Experts of a small language model.
Size: 12 layers, vocabulary 5529, 27.5M parameters.
Experts: 80 experts in each of 10 layers, 6 picks a token, a sigmoid router.
Below are experts of layer 3 (counted from 0) of a mixture-of-experts language model. Rows are named router (the router's row for the expert), gate (a neuron's input weights, with its number), up (a neuron's input weights, with its number), down (a neuron's output weights, with its number) and show model dimensions 0-159. Each number is 128 + 32 x the weight over its row's rms, rounded and kept within 0 to 255.
Before each expert's rows: a language model's description of what the expert responds to. This comes from a sample of Wikipedia text that the model never trained on.

# expert 56
What it handles: Subordinators and conjunctions. Subordinating words like "so that", "than", "while", "unlike", "despite", plus verbs right after a subject pronoun.
router [101 179  97 146 109  97 110 131 142 117 170 139 131 156  61 180 132  67 116 145 171 118 154 122 202 154 115  93 184 132 108 104 106  57 109  74 115 129 119 157 140 160 127 220 176 119  73 134  66 123 149 139  80 138 126 142  96  89  92  88 177 156 183 183 153 213 116 121  81 110  77 119 124  90 142 110 110 127  78 161 171 145 105 131 165 150  86 159  91  99 138 105 110 110 124 178  95  96 127 140 116 187 158 112  61 145 116 137 130 152 161  94 115 144 121 150 123 128 151 157  77 140 126 217 140 119 102 141 105 148 134 153 103 128 123 165 120 172 153 152 139 169 141 116 100  96 120 151 157 107 106 151 175 104  85 150 109 161 141 151]
gate0 [ 61 165 126 138 147 153 144  67 108 148 140 146 103 119  74 113 189 170  96 102 124 156 215 167 126 126 132 129 138 119 112 142 162 215 180 140 129 132 146 119 201 175 132 156 103 108 134 118 126 114  86 181 121 108 115 145 174 125 133 104 122 119 179  64 114 174  90 110 183 108 112 152 124 157 142 130  89 105 148 147 115 117 130 150 169 122  94 115 157 118 101 100 104  91  85  95 110 140 172 151 163 145 113  93  93  98 107 162 175 100 173 117 123 140 109  72 126  96  79 164 157 134 105 220 116 121  75 103  88 164 105  80 134 134 121 127 104  96 119 142 165 196 146  56 114 129 133 148 166 176  81 187 129 148 127 174 118 164 122 145]
up0 [178 126 140 116  92  57 102 128 224 100 181 129 131 131 138 164 158 111 123 123 121  93 137 112 121 190 112 150 141  78 182 149 119 156 133 135 102 139 137  99 139  97 118 147 175  94 110 207 120 112 111  77 108 172 144 138 110 108  70 124 112 151 146 122 135 148 193 130  99  96 102 128 122 137 196 116 139 146 171 156 110 143 127 169 139 126  98 126 139 108 151  93 154 105 103 178 110 161  84 155 178 147 179 160 123  87 215  86 124 103 101 126 111 170  97 136 116 129 121 113 116 111 115 111  61 145 129 195 155 114 153  70 128  94 126  80 157 145 125 234 142 179  93 132 162  97 199 159 170 123 169 115 142 152  91 114 127 120 127 112]
down0 [159 154 156 120 138 170 143 169 105 122 105 142 162 112 136 109  95 141  83 175 138 135 149 134 135 138 108 150 161  76 147 148 173 132 126 163 139 139 129 227 104 175 162 127 113 148 165  64 135 127 140 160  97 199 148  94  93 207 162 167 112 189 127 134 128  68  80 156 145 142 125 158 151 141  59  84 182  97  85 104 119 150 104 169 118 100 144 156 166 160 105 132 122 107 147 149 186 119 109  75 114 129 133 149 117  81 121 174 115 123 119 125 144 199 164 109  76 116 102 122  65  97 145 122 167 128 126 154 124  95 110 161  79 168 126  90  91 103 159  76 122 154 136 149  69 126 138 101 151 157 147 100 164 103  83  74  72  91 171 150]
gate1 [148 138 143 142 173  65 133 158 127 121  94 172 175 140 107 159 116 113 126 124 176 179 138 131 117 147  95 136 147  86 179 136  83  96 150 166 163 153 107  91 141 151  89 185 161 123 134 160 158 112 117 159 102 125  79  88 127 160 127  48 128 157 128 151 181 108 118 190  98 127  83  45 131 109 120 146 117  78 190 170 152 164 182 163 129 133 136  65  87 113 141 126 124  67  81 145 142 145  78 107 170 164 176 170  79 139 109 147 140 153 171 108 109 159 156 113 191 112  95 149 117 140 107 127 129 103 118 163  75 118 118 202 131 174 167 166 109 141 143 141 185 161 170 139 135  97  99 117 157 139 135 121  81  75 145  90 100  97 158 107]
up1 [146 171 171 114 139  92 108 167 156 174 159 165  76 137 116 127 171  87  95  95 136  81 125 178 151 102 143 123 131 144  78 181 161 107 117 141  72 106 147 123 106  87 151  95 143 133 105 129 158 129 102 156 139 122 137 176 134 144 176 137 131 166  99 106 124 147 120  79 140 162 206  98 172 161  83 137  98 168 143 110 175 141 131 135 146 183 148 117 131 105 107  92 143  91  90 129 133 164 150 204  87  85 165 140  97 110 142 131 109 139 165  87 107 132  61 145 105 153  92 106  73 129 196  83  86 141 101 155 100 161  97 127 102 121  83 119 147 151 150 135 202 129 134  62 100 135 120  59 140  55 144 194  94 132 161 128 190 140 101 104]
down1 [133  97 146  85 174  92 107 104 124 104 134 116 159 138 207  80 126 144 140 132 138  70 220 135 109 148  94 119 123  68 102  86 175 116 104 125 126 137  65 130 148 136 148 124  80 150 114 117 112 158  90 131 112 147 126 156 101 120 146 112 170  73 127 111 129 132 136 159 182  61 123 106  20 121 112  85 129 129  68 129 130  94 177 143 124  96  86 102 133 115 160 120 140  75 141 134 157 115 156 143 140 137  34 133 153 139  87 144 172 102 132  97 107 158 198 120  71 125 132 112 103 118 101 115 115  86 155 128 192 150 157 133 141 114 136 121 120 125 153 106  91 168 158 168 134  67 122 154 192 109  80 180 167 107 102  86 135 102 169 153]
gate2 [115 175 113 162 145 109 123 137 138 181 207  93 113 159 131 124 144 116  70 137  91 100  85  77 184 230 128 188 156 111 127 131 135 122 126 129 170 137 175 186 165 114 142 149 153 158 113 108 130 141 136 151 108 105 113 155  92 121 103  87 179 129 168 112 131 152 152 137 142 100 136 139 167 122 141  70 127 136  88 104 149  50 143  97 171 103 191  97 134 108 141 104  70 152 176 145 119 100  92 125 100 176 124  84 107 140  94 132 175 166 159  89 102 152 103 128 189 157 149 187 112 144 128  78 166 119  99 117  75 155 136  84 166 151 105 165 179 126 144 159 122 134 145 124  99 197 138  91 131 191  70 146  91 167 154 112 123 125 154 140]
up2 [164 105  96 129 142 164 112 125 141 162 139  97 122 119 137  76 156 181  83 151  77 114 149 137 115 153 120  36 140 155 150 111 157 132  97  50 140 127 156 116 105 151 138 140 139 169 159 135 102 129 154 168  96 130 117 122 178 144 140  83 155  96 130 139 159 164 134 126 146 111 150 109 120 134 111 161 132  75 196  37 116 117 116 111 133 142 165  69  66 128 149 146 159 115 150  57 104  98 104 121 110 149  90 189 146 150 102 167  85 192 104 112 109  99 111 162 110 147 106 135 148 111 135  75 137 107 115 112 162 100 153 100  82 123 119 196 141  74 136 101  79 160 122  33 125 124 100 157 122  91 152 128 137 139 200  45 128  91 116  93]
down2 [151  94 155 136 169 144 167  93  86 130 194 119 102 125 102 152 131 166  95 209  99 170 128 152  79 106 105  91 129 114 138 109 116  82 126 189 116 111 100  99  92 122 152 154 115 172 126 114 136 121 170 113 130 159  99 131 136 150 120 130 129 147 139 132  58 138  86 143 114 140  95 100 113 111 133 159 158  97  95 185 113  98 118 169  94 101 102 194  85 178 140 164 116 146 123  97 115 153 160 163 132 112 206  99 131 130  85 133 101 131 167 189  92 162 101 180  66 104 104  70 159 116  92 126 124 142 128  85 187 158 199 170 152 171 129  87  79 133 108 121 155 143 122 130 162 206 177 144 120 100 218 115 131 109 102 114 133 164 154 102]
gate3 [159 180 142 154 171 123  74 148 146 100  96 117 137 145 150 139 135  64  37 169 136 134  94 155  63 125 128 129 138 124 183 195 130 134 101  98 146 184 104 188 166 195  95 176 139 130 106  92  67 107 146 104 100  79 111 119 104 155 160 108 122 120 189 164 144 148 111 147 125 135 121  89 153 102 107  56 135  97 133 111 141 131 130 135 135 119 154 135 159  58 172 139 147 108 192 172  73 143 115 126 167 168 118 157 143 108  83 175 142 139 102 117 152  91 118  74 116 160 116 142  92 110 110 172 184 149 123 144 146 157 122 128  91  90 161 162 126 135 188 136 100  84 113 177 116  92 140 123 118 152 180 133  75 127 127 162 160 183 147  79]
up3 [135 151 109 158 112 113  68 141 180 113 162 132 133 153 140 149 125 107 128 116  91 156 111 139  89 118 123 101 196 123 165 164  92 199 132 124  58  98  88 187  90 125 131 116 125 156 146 117 149  92 128 207 120 111 110  99 129 116 112  97 134 166 140 133  88 153 141 132 102 180  84  78 123 106  98 120 203 163  88 112 136 181 154 120 141 131  91 105  96  98  86 131 113 121 166 151  90 194 126 183 140 123 115  99 159 117 127 193 159 152 104 111  90  91 104 107 172 168 147  86 113 130  64  67 141 103  88 139 119  70 160 116 106 119 113 115 168 165 106  98 131 113 138 190 169  70 124  89 158 106 177 141 128 141  85 132 195 179 123 186]
down3 [ 99 158 143 133 130 151 134 130 122 112 178 130  81 177 155 147  80  86 104  65  93 104 160 136 162 169 177 176  74 148 162 108 104 100  90 164  87 211  81  96 104  81 120  88  93 137 153 114 138 158 114  99 113  94 121 128 137 104 152 169  96 140 126 148 145 156  72  70 143  94 149 133  99 146 187 157 154 122 142 144 113  39 155 179  91 130  84  89 143 160 119 123 117 134  58 113 153 146 106 163 136  99 168 117  89 180  92  93 128 182 123 122 104 130 156 118 101 151  82 121 136  70 147 141 150 161 125 148 141 136 105 120 102 133 126 142  78 120  85 118 151 164  93 110 144 137  98 126 110 127 180  69 183 110  58  88  94  67 102 101]

# expert 50
What it handles: Clause connectives, adverb endings. Clause-linking words like "that", "which", "when", "but", and adverb endings such as "-ly" or "somew-here", in narrative prose.
router [101 162 108 134  89  95  93 135 123 131 136 139 157 130  53 172 110  54 123 137 129 122 151 153 178 120  95 108 143 130 113 140 104  60  71  60 117  88 101 176 175 136 125 149 175  99  91 149 100 121 168 138 122 145 100 175  94 126 121  93 181 130 149 178 143 153 113  91 126 103 101 129 134 108 170  91 129 149 105 153 160 122  97 145 175 139  77 129  93  98 145  81 125 103  98 130  99  81  98 133 116 182 158 112  92 153  86 130 106 168 211 108 147 118 191 152  99 116 145 169 100  92 112 226 126 103 117 150 130 139  94 164 113  65 126 139 128 125 166 123  93 181  93 156  58 100 130 110 113  61  86 148 170 102  79 127 121 152 127 127]
gate0 [123  86 173 119 128 130  88  85 150  83 155 142 143 133  35 147  82 171 163 118 174 128 143 134 132 188 147 121 129 109  93 150 142 149 104 138 145 120  97 113 138 152  91 164 167 122  86 129 129 130 172 128 124 141  98 176 113 166  93  52 142 169 108 132 152 136 111 143 169  93 175 110 130 150 151 136 111  76 108 156 126 129 144 140 206 117  93 147 115 104 141  81 193  58 121 144 111  81 131 121 124 191 120  92 110 107 109 191 172 123  68 139 133  60 157 199 128 147 120 175 103 109 118 172 141  97 134 151 161 134 139 161 139 147  71  94  81 158 139  98  88 107 139 167 145 123 107 153 152  88 111 133 114 166 197 161 109 132  62 188]
up0 [130 181 153 119  85 154  92 151 172 130 115 104 184 119 152  97 157 130 156 138 145 171 107 134 143 172 150 128 203 171 193  75 139 137 131 131 127 175  90 136  95 115  83  88 112 139 114 178 101 191 133  88 137 131 140 170 107 207 148 113 129 110 165  84  86 113 122 158 100 105 191 100 130 106 139 152 101  73 162 138 108  91 151 139 117  71 140 153 133 116 175 105 110 100 127 153  66 152 152 106 139  75  93 125 121 108 148 163  71  75 130 115 125  97  85 118 105 130 138 108 118 127 112 180  90 129 106 105 144 158  99 163  62 110 131 114 170 135 107 154 231 129 116  92  89 126 132 165 163 104 165 123  94  78  98 176 111 189  87 138]
down0 [157  76 130 146 141 130 177 151  95 147 150  87 149 129 134 168 151 151 185 166 137  89 135 177 132 162  68 128 134 115 191  71 106 113  80 150  98 137 120 152  79 164 178 123 133 194 152 123  85 133  68  91 162 159 120  88 159 165 109 117 136 184 163 145 105 109 173 150 167 138  90  92 118 158 131 151 169 136 122 131 148  98 140 115 138  98 191  98  75 151 133 180 180 101 153 129 147  88 170 168 133 137 114 118 168 150  94 148 122 143 201 155 124 104 192 132  96  68 118  47 143 181 115 139 110 128 165  84 139  95 177 159 145 103 155 189 115 150 116 123 116 179 195 158 164 129 170 101 120 144 120  95 115  88 115 146 101 116 130 149]
gate1 [ 99  45 119 160 134 147  90 191 170 170 154 157 156  92  67 157 104 154 159 142 138  94 169 138 132 101 146 165 192 124 108 151 122  96 128 152 179 144  69 175 125 172 123 118 193  88 133 145 109 142 148  86 141 158  69 149  72 135  85 118 124 167 133 146 121 126 128  88 148 116 150 153 105 122 186  71 115 119 113 127 114 164 133 131 147 139 159 149 178 101 112  73  99  75 160  89 132 169  97 152 147 131  85 125 138 233  74 138 139 150 122 111 177  75 167 177 180 128 102 137 148  98 123 160 131 176 147 169 117 165 142 105  78 170 103 136  86 144 116 126  97 184 112 144 119  68 113 113  77 130 119 104 160 116 128  98 125 130 122 160]
up1 [171 126 132 142 146  92 115 107  82 123 110 140 137 140 106  98  94 125  53 185 179 160 178 100 127 117 166 109 111 195 105 105 125 145 203 146  97 158 174 134 175 132 142  82  99 115 118 172  56 118 128 132 135 125 161 130 101 138 124  54 166  95 170 165  81 117 166 152 134 160 137 129 108 126 113  80 107 193 183 109 167 139 131 107 142 176 167  97 162 152 121 118 152 129 185 145 123 101 144 167 139 149 147  65  95 146 205 103 130 107 141 113 133 101 150 136 114 140 129 129 157  88 122  66 159 103 127 113 102 167  64 134  85 148 153 136 121 159 110 125 161 135  93  59  80 178  68 182 170 132 133 131 127 102 159  88 133 112 158 184]
down1 [115 131 117 102 168 109 125 104 133 144 120 117 144 158 158 164 174 142 144 127  93 115  90 174 143 180 114 185 163 108 171 123 144  84 103 170 131 144 116 104 117 100 102 170  96  98 146 135 157 128 149 197  64  96 144 124 148  80 132 142 143 165 134 116  96 105  62 161 194  44 133  99 154 175 101 133 175 127 113 131 203 100 150 144  96 106 135 115 119 120 145 149 109  94  76 111 115 158 147 167  72 163 177 144 123  66 139 169 144 170 137 122 166 125  98  94 148 165  80 110 124 113 119 117 103 122  72 120 204 133 127  80 114 143 163 160  88 211 153 115 103 140 124 108 186 104 128 126 106 141 147 151 132 144 130 156 107 243 142 107]
gate2 [158 152 151 161 146 133 163 158  83 110 152 144 101 123 113 165 116  80 187 191 125 137 176 133 124 129 121  94 140 133 137 177 123 146 103  61 141 145 103 163 124 182 168 107 154  90  80 132 105  69 179 130 139  95 134  76 102 128 128 123 155 121 165 149 163 148 170 193 177 137 167 158 137  98 140 145 105 169  98 147 120  79 224 153 121 142 111  97 134 118 140 111 176  98 167 127 137 177 115  88 175 129 177 166 127 133 136 133 110 141 202  96 157  92 126 112  58 151  47 129 121 112 164 152 159 113 145 141  63 148 151 181 121 166  50 136 128 137 110 132 129 117  78 118 154 118  86  80 100  71 111 172 144 154 148 123  86 119 132 110]
up2 [117 117  91 118 122 146 116 157 130 139 141 136 147 126 113 128 112 104 146 153 146 237 135 114  63 112  96 134  60 154 121 139 175 195  38 138  67 150 122 124 144 160  89 171 103  78 102 155  94 157  79 115 140 186 157 160 115 159 166 131 180  85 119  96 140 179 104 153 146  95 120 139 131 170 141 146 124 109 175 108 107 102 157 140  86 164 168 139 176 169 119 127  91  96 146 114 137 170 137 100 127 126 113 150  65 147 156  96 104  97 110 134 163 141 105 113 133 145  72 117 128  86 130 121 108  92 145  69 162  80 167 138 106 159 224 107 110 146 147  67 132 159 151 152 121 134 101  98 134 163 139  87 161  83 125 171 105 168  64 139]
down2 [ 99  87 166 131 166  92 193 125 141  82 122 107 114 112 136 155 169 134 145 121  82  84 145 122 160  93 157  94 207  81 137 144 149 150  76  74  72 142 111 144 102 147 120 167 186 120 117 107 111 133  92 104  79  50 133  96 161 131 116 137 106 184 140 121 137  90 143 133 126 116 168 107 118  99  96 119 142 113 108 109  89 103  71 192  81  99  98 113 102 149 101 135 115 161 105 148 193 134 124 111 125  86 128 159  98  89 100 145 152 168  87 124 124 110 222 175 182 117 139  60 157 170 159 151 136  68 104 135 114 190 125 133 154 124  70 122 154 151 135  88 135 153 121 159 165 131 146 132 170 163 126 172  71 137 143  86 108  80 111 148]
gate3 [113 133 141  98 141 131 154 129  96 174 110 156 131 181  67 115 141 106  95  82 105 177 117  96  85 130 117 132  84 163  88 180 156  86  89 103 149 129 149 157 135 191 103 113 148 161 157 108 140 128 186  84 145 119  80 173 109  86 123  84 145 143 140 183  99 150 100 126  92 134 125 144 140  83 110  52  78 139 116  93 136 138 164 157 189 176  95 120 161  80 102 153 145  53 151  87 151  96 127 109  83 162 122 148 159 171  96  86  98 102 173  90 155 109 146 135 125 168  96 132 192 133 106 117  86 127 128 113 162 148 144 157 111 198 137 124  89  84 150 129  55 138 113 158 169 125 119  61 127 113 156 157 188 155 108 114 117 120 164  75]
up3 [113 135 107 136 133 137  70 171 117 180 206 165 115 124 125 103 125  96 133 137 130 103  75  56 137 134 160  90 160 161 133 118 157 101 133 124 150  99 160  89 148 171  77 222 144 154 107 166 145 132 121 128  97  93  87 132 147 153  68 104  48 191  97 135 151 101 185 105 109 166 132  97 144  59 164 192 123 159 112 134  84 102 234 102 101 137 131 106 134  94  90  82 154 110 121 148 121 131 155 171 107  74 166  97 121 121 133  77 194 159 131  87  84 143 111 135 140 138  84 108 105 131 135 168 142 133  98 146 136 132  85 182 157 135 116 115 164 120 152 121 155 114  74 100 169 131 150 106 148 164 161 159 133 134 144 101 125 101 116 134]
down3 [185 111  90  94 165  99 114 136 164  87  94  96 130 137 150 173 134 172 128 154 123 167  92 137 148 141 160 140 213 107 121 119 126 117 129 128 129 171 142 128 129 132 121  67 158 182 150 145 153 121 153  77 137 148 159 135 127 177 181 129 173  72  94 137 140 144 137 141 164 114  93 197  60 174 138 140 126  83 178 104 152 164 126 117 123 162  73  75  50 122 112 179 132  53 122 136 117 144 162 105 137 127 118 150 158 159  70 110  40 115 141 147 149  82 102 111  53 148 186 142 116 180  92 174 105  98 157 111 100  87 120 107 182 124 188 129 156 175 154 105 140 142 151 133 104 127 143 110  96 116 125 107 145 167 141 175 136 122 133 102]

# expert 11
What it handles: Noun suffixes, common nouns. Noun-forming suffixes and common nouns ending a phrase before of or a comma, such as Excell-ency, Enterpr-ise, period, areas, Class.
router [163 112 100 186  89 120 130 149 198 159 140  83 114  91  81 155 149  77 103 127 100 131 181 100 136  95 139 124 132 134 135 122 140 111  67 147  81 136 111 181 120 141 139 149 130  98 114 148 112 148 136  94 138 129 102 102 144 112 115 114 182 148 175 150 126 107 130 118 174 108 137 149 124 124 140  89 205 135  54 135 113 134  48 132 127 135 124 118  48 122 122 108  98  76 138 125 114 114 208 122  71 191 175  98  98  98 123 179 152 138 145  91 180 165 105  93 113 104 177  74 144 119 115 192 144  54  99  94 128 152 111 175 150 178 118  87 151 136 233 118 145 143 160 142 136 110 161  78 114 115 146 119 124 151 103 107  97 131 145 145]
gate1 [101 125 108  81  99  96 115 156 139 132 128  98 157 132  81 167 120  80 166 130 141 179 136  96 153 133 111 125 102 173 128  91  90  82 161 184  75 151 122 191 153 151 189 177  84 115 146 195 114 157 173 152 130 123  89 153 115 171 108 159 137 167 141  99 155 139 145  86 175 101 107 124 143 128 157 102 167 129 110 126 142 110 148 109 121 120  98 110 161 137  85  93 124  78 146 143 113 182 141 126 113 175 119 108  77 129  98 163 119  96 158 141 150 179 127  99 164 152 222 124 103  64 116 146  81  70 109  88 136  75 192 130 133 170 145 123 104 162  95 161 171 125 200 160 131 104  97  92  85 116 137 165 108 144  74  71  86 118 171 147]
up1 [149 175  99 114 105 117  77 133 137  99  68 160 109 165  85  75 170 137 125 134 118 150 157 116 127  88 167 134 182 150 126 194  51 119  79 135 136  89 121 125 162 109 132 124  99  84 117 159 124  65 101 168 119 124  96 189 130 173 131 117 176  76  94 144 117 118 116 123  83 111 120 106 116 146  77 164 149 124 116 163 211 124 146 101 139 130 162 144 142 117 135  92 117 140  85 143 145 192 131 117 154  71 131 106 119 109 137  79 167 129 159 134  81  61 133  36 163  87 146 120 162 151 164 138 113 127 146 140  61  97  80 105 109  51 129 127  83 114 120 128 124 168 114 149 135 113 141 135 171 161 187 199 137 107  86  95 116 157 134 104]
down1 [138 106  83 149  68  93 112  85 151 112  43 153  78 127 163 140 184  69 143 103 104 125 171  82 145 166 180 184 155 119 148 137 177 100 127 167 172 134  81 180 118  75  99 138  99 200 160  91 137 136 106 150  73 119 183 116  92 117 145 163 187 146 151 113 185 110 139 111 126 151 100 113  76 111 103  93 140  80  82  89 108 101 169 137 125 125 111 109 127 116 144 130 102 112  97 135 136 104 126 110 139 103 163 130 121 198  84 127 131 158  82 141 178 136 138 131  91 184 125 108 133 119  85 144 132  51 105 136 164 107 246 136 132 184  94 102 112  83 117 121 148 166 164 133 104 115 125 146 163 118 131 127 119 113 132 113 116 141 144 131]
gate2 [154 116 162 151 182 177 174 126 104 107 168 136 147 107 105 156 168 114 115  87 131 139 176  79 121  80 159 181 169 125 125 105 137 105 116 136  65 145  63  91 126 167  98 141 170 151 138 125 150 135  65 160 105 175 168 120 116 100 178 142 103 146 105 100 140 156 138 110 124  96 171 121 165 135  81 136 166 154 132 170 139 130  99 122 113  86 142 117  80 172 150 120  53 148 157 126 129 102 212  94 135 166 175 119 109 150 167 159 133 106 114  94 133 138 161 160 137 134 142  96 119 192 153 132 113 152 116 142 135  70 103 110 191 180 234 122 125 143 161 143 127 128 129 142 108 119 213  81 142 165 132 150 114  87 121  92  51 145 155 125]
up2 [125  67 138 185 131 127  60 140  98 184 153 140  96 146 143 118 127 140 212 120 151 150 117 172 122  87  96 120  87  49  89  88 133 121  98 155 139 137 127 131 136 118 134  78 111 187 135 188 119 139 126  47 102 118 124 139 134  88 129 138 169 159 164 113 178 112 106 171 116 187  81  79  92  99 151 159 175 105 104 149 137  92 155  95  84 149 102  47 150 169 152 121 131 123  82 117 172 130 131 129 116 133  88 106  93 161 136 172 139  94 142 101 117 146 154 148 114 117 140 109  73 108 123 187 109 135 126 110 139 151 136 140 167 132 138 143 111 126 165 122 158 164  98 141 105  93 123 134 162 181 119  81 161 163  56 133 137 214  83 187]
down2 [118 132 135 131 121  88 139 114 176 180 115 120 116 125 179 164 103  89 160 183  81 123 135 110 157 162 101  72 119  43  96  78 135 154 109 145 106  41 168 214 145 128  75 113  95 122 125 138  79 115 103  76 179 106 121 126 149 143 135 147 151 119 106 157 155 104 164  55 141  78  99 110 135 179 124  86 136 131 153  84 134  99 170 113  71 133 149 130 120 133 162 114 107  92 130 136 104 136 144 113 131  80 167  95  96  44 200 122 116 194 174 154 168 151  52 128 123 111 184 128 104 150  81  94 153 142 144 174  96 133 171 159 167 114 131 120 113 130 120 117 140 101  93 151 122 135 133 125 164 112 116  62 131 111 126 115 163 136 137 158]
gate3 [126 109 135 123 129 142 161 117  98 214 128 108 152 115  79  95 159 178  87 116 164 157 156 194 144 100 122 192 124 135 108 171  96 158 115 225 192 141 142 180 160  95 131 170  91 153 119 132 116 122 120 117 144 167 130 119 123 141 121 138 163 190 144 131 112 124 143 106 113 100 147 154 112  96 105 117 101 141 133 162  89 152  86 130 154 107 118 166 121  84 145 124 162  74 174  99 135 140  85 108 169  84  94 130 172 127 169 109 163  54  79 164 154 113  41  92 155 113 100  74 116 154  84 101 154 133 134  87 133 109 119  98 100 108 147 157 169 135 175 113 153 161 161 149 121  65 113 154 146 146 139 124 121 140 115 164  70 193 153  58]
up3 [ 93  94 143 169  99 113 138 101 147  81 111  88 174 109  86 120 117 100 173 105 125 223  96 171 128  78 118  85 137 137 113 100  94 108 133 129  96 106 135 141 136 163  84 165 154 105 121 124 137  94 147 135 114 140  77 111 102 141 103 147 111 189 201  97 119 142 117  89 100 139 163 127 114  71 109 141 194 113  63 143 134  79  83 100 151 104 144 140 101 129 102 128 137 138  73  62 165 158 148 130 183 143 116 124 144 123 149 191 187 162 121  97 144 128 156 156 158 137 151 129 144  49 148 170  80 161  70 120 120  94 141 118 148  78 131  81 109  59  90  70 191 112 123 139  69 121 142 160 142 138 100  81 138 104 136  90 152 155  91 124]
down3 [ 94 138 106 129 109 127 144 149 130 133 177 133 140  83  70 199  76 174 107 137  56 125 113 110 142 143 109  92  95  76 182 109  79 116 163 149 130 156  90 137 149 163 101 129 139 115 101 148 146  80 187 178 113 136  87 175 191  94  83 103 113 135 116 152 144 160 122 110 109  94 160  83  92 127 119  94 126 162 119  97 156 121  90 138 147  43 121 108 157 132 148  96 183 137 120  79 120 115 104 138 134 161  88 157 165 115 172 102 137 171 119 181 117 144 159 120  74 179  97 151 171 117 172 144  95 191  89 200 129 154  90 146 126 100 102 139 163 116  94 135 180 135 127 138 156 106 135 216  80 138  88 146 117 125 159  96 108 120 171 171]
gate4 [132  78 100 150 147 143 127 135  54  99  94  64 167 103 141 125  84  91 168  82 159 132 164  96  99 197 115 125 116 149 146 101 148 112 138 154 167 121 168 147  67 147 148 141 153 140  83 162 162 139 163 124 143 151 106 129 164 110 156  96 150 192 121 106  61 152  65  99 159  95 103 170 116 103 150 169 191 102  95 126 162 101  67  99 139 141  82 128 122 161 139  69 111 156  96  92 139 147 164 134 124 101  93 125 147 118  74 147 131  79  74 173 210 112 136 144 139 103 117 122 177 103 118 154 124  86  93 118 117  84 137 130 113 144 147  94  73 142 140 150 191 106 110 153 153  92 140  98 198 155 157 144  59 114 118 108 148 159  86 119]
up4 [106 148 137 142  95 183 155 115 100 163 128 123 122  98 114 167 124 110 103 193 139 143  96 140 137 100  83  76 154 113 157 134 135 133 142 100 164 180  94 124 160  72 149 123 155 158  95 118 157 123 129 135  78 120 182  98 130 158 163  64 120 122 126 128 116 121 128 134 154 115  98 119  58 143 108 145 153 125 139 132 107 100 137  95  80 157 119 130 201 127 147 172 125 124 168 125 172 137 115 166 165  78 158 233 111 135 139 148 121 135 151 167  96 143 174 107 107 117 156  94  81 208 153 123  53 157 169 143 100  43 166 105 111 134 169 123 136 116 143  86 157 156 113  89 125  93 195 131 113 148  70 183 150 149  91  97  82  64 111  89]
down4 [ 92 167 123 131 117 137 148 151 105 168 132 100 160 191 115 138 184 145 169 129 110 148  80  88 119 174 169 191 159 141 154  99 129 124 159  97 106 128 124 139 167 118 132  98 114 149 144 121 104 106 114 104 158 149 120 192 178 155 123  98 122  87 154 170 199 164 142 128 160 173 172  75 147  95 233 139 138  87  95  99 141 146 151 143 127 172 153  87 116 115 181 170  73 157 145 143  95  90  65 109  53 119 140  87 132  93 195 110 133 144 131 163 114  96 154 136  88 135 144 139 164 156 118  92 113 172  77  96 132  53  89 165 199 109 124 149 118  97 144 108 163 172 164 138  96 133 143 138  99  93 156 114 141 133 145 128 111 171  90 131]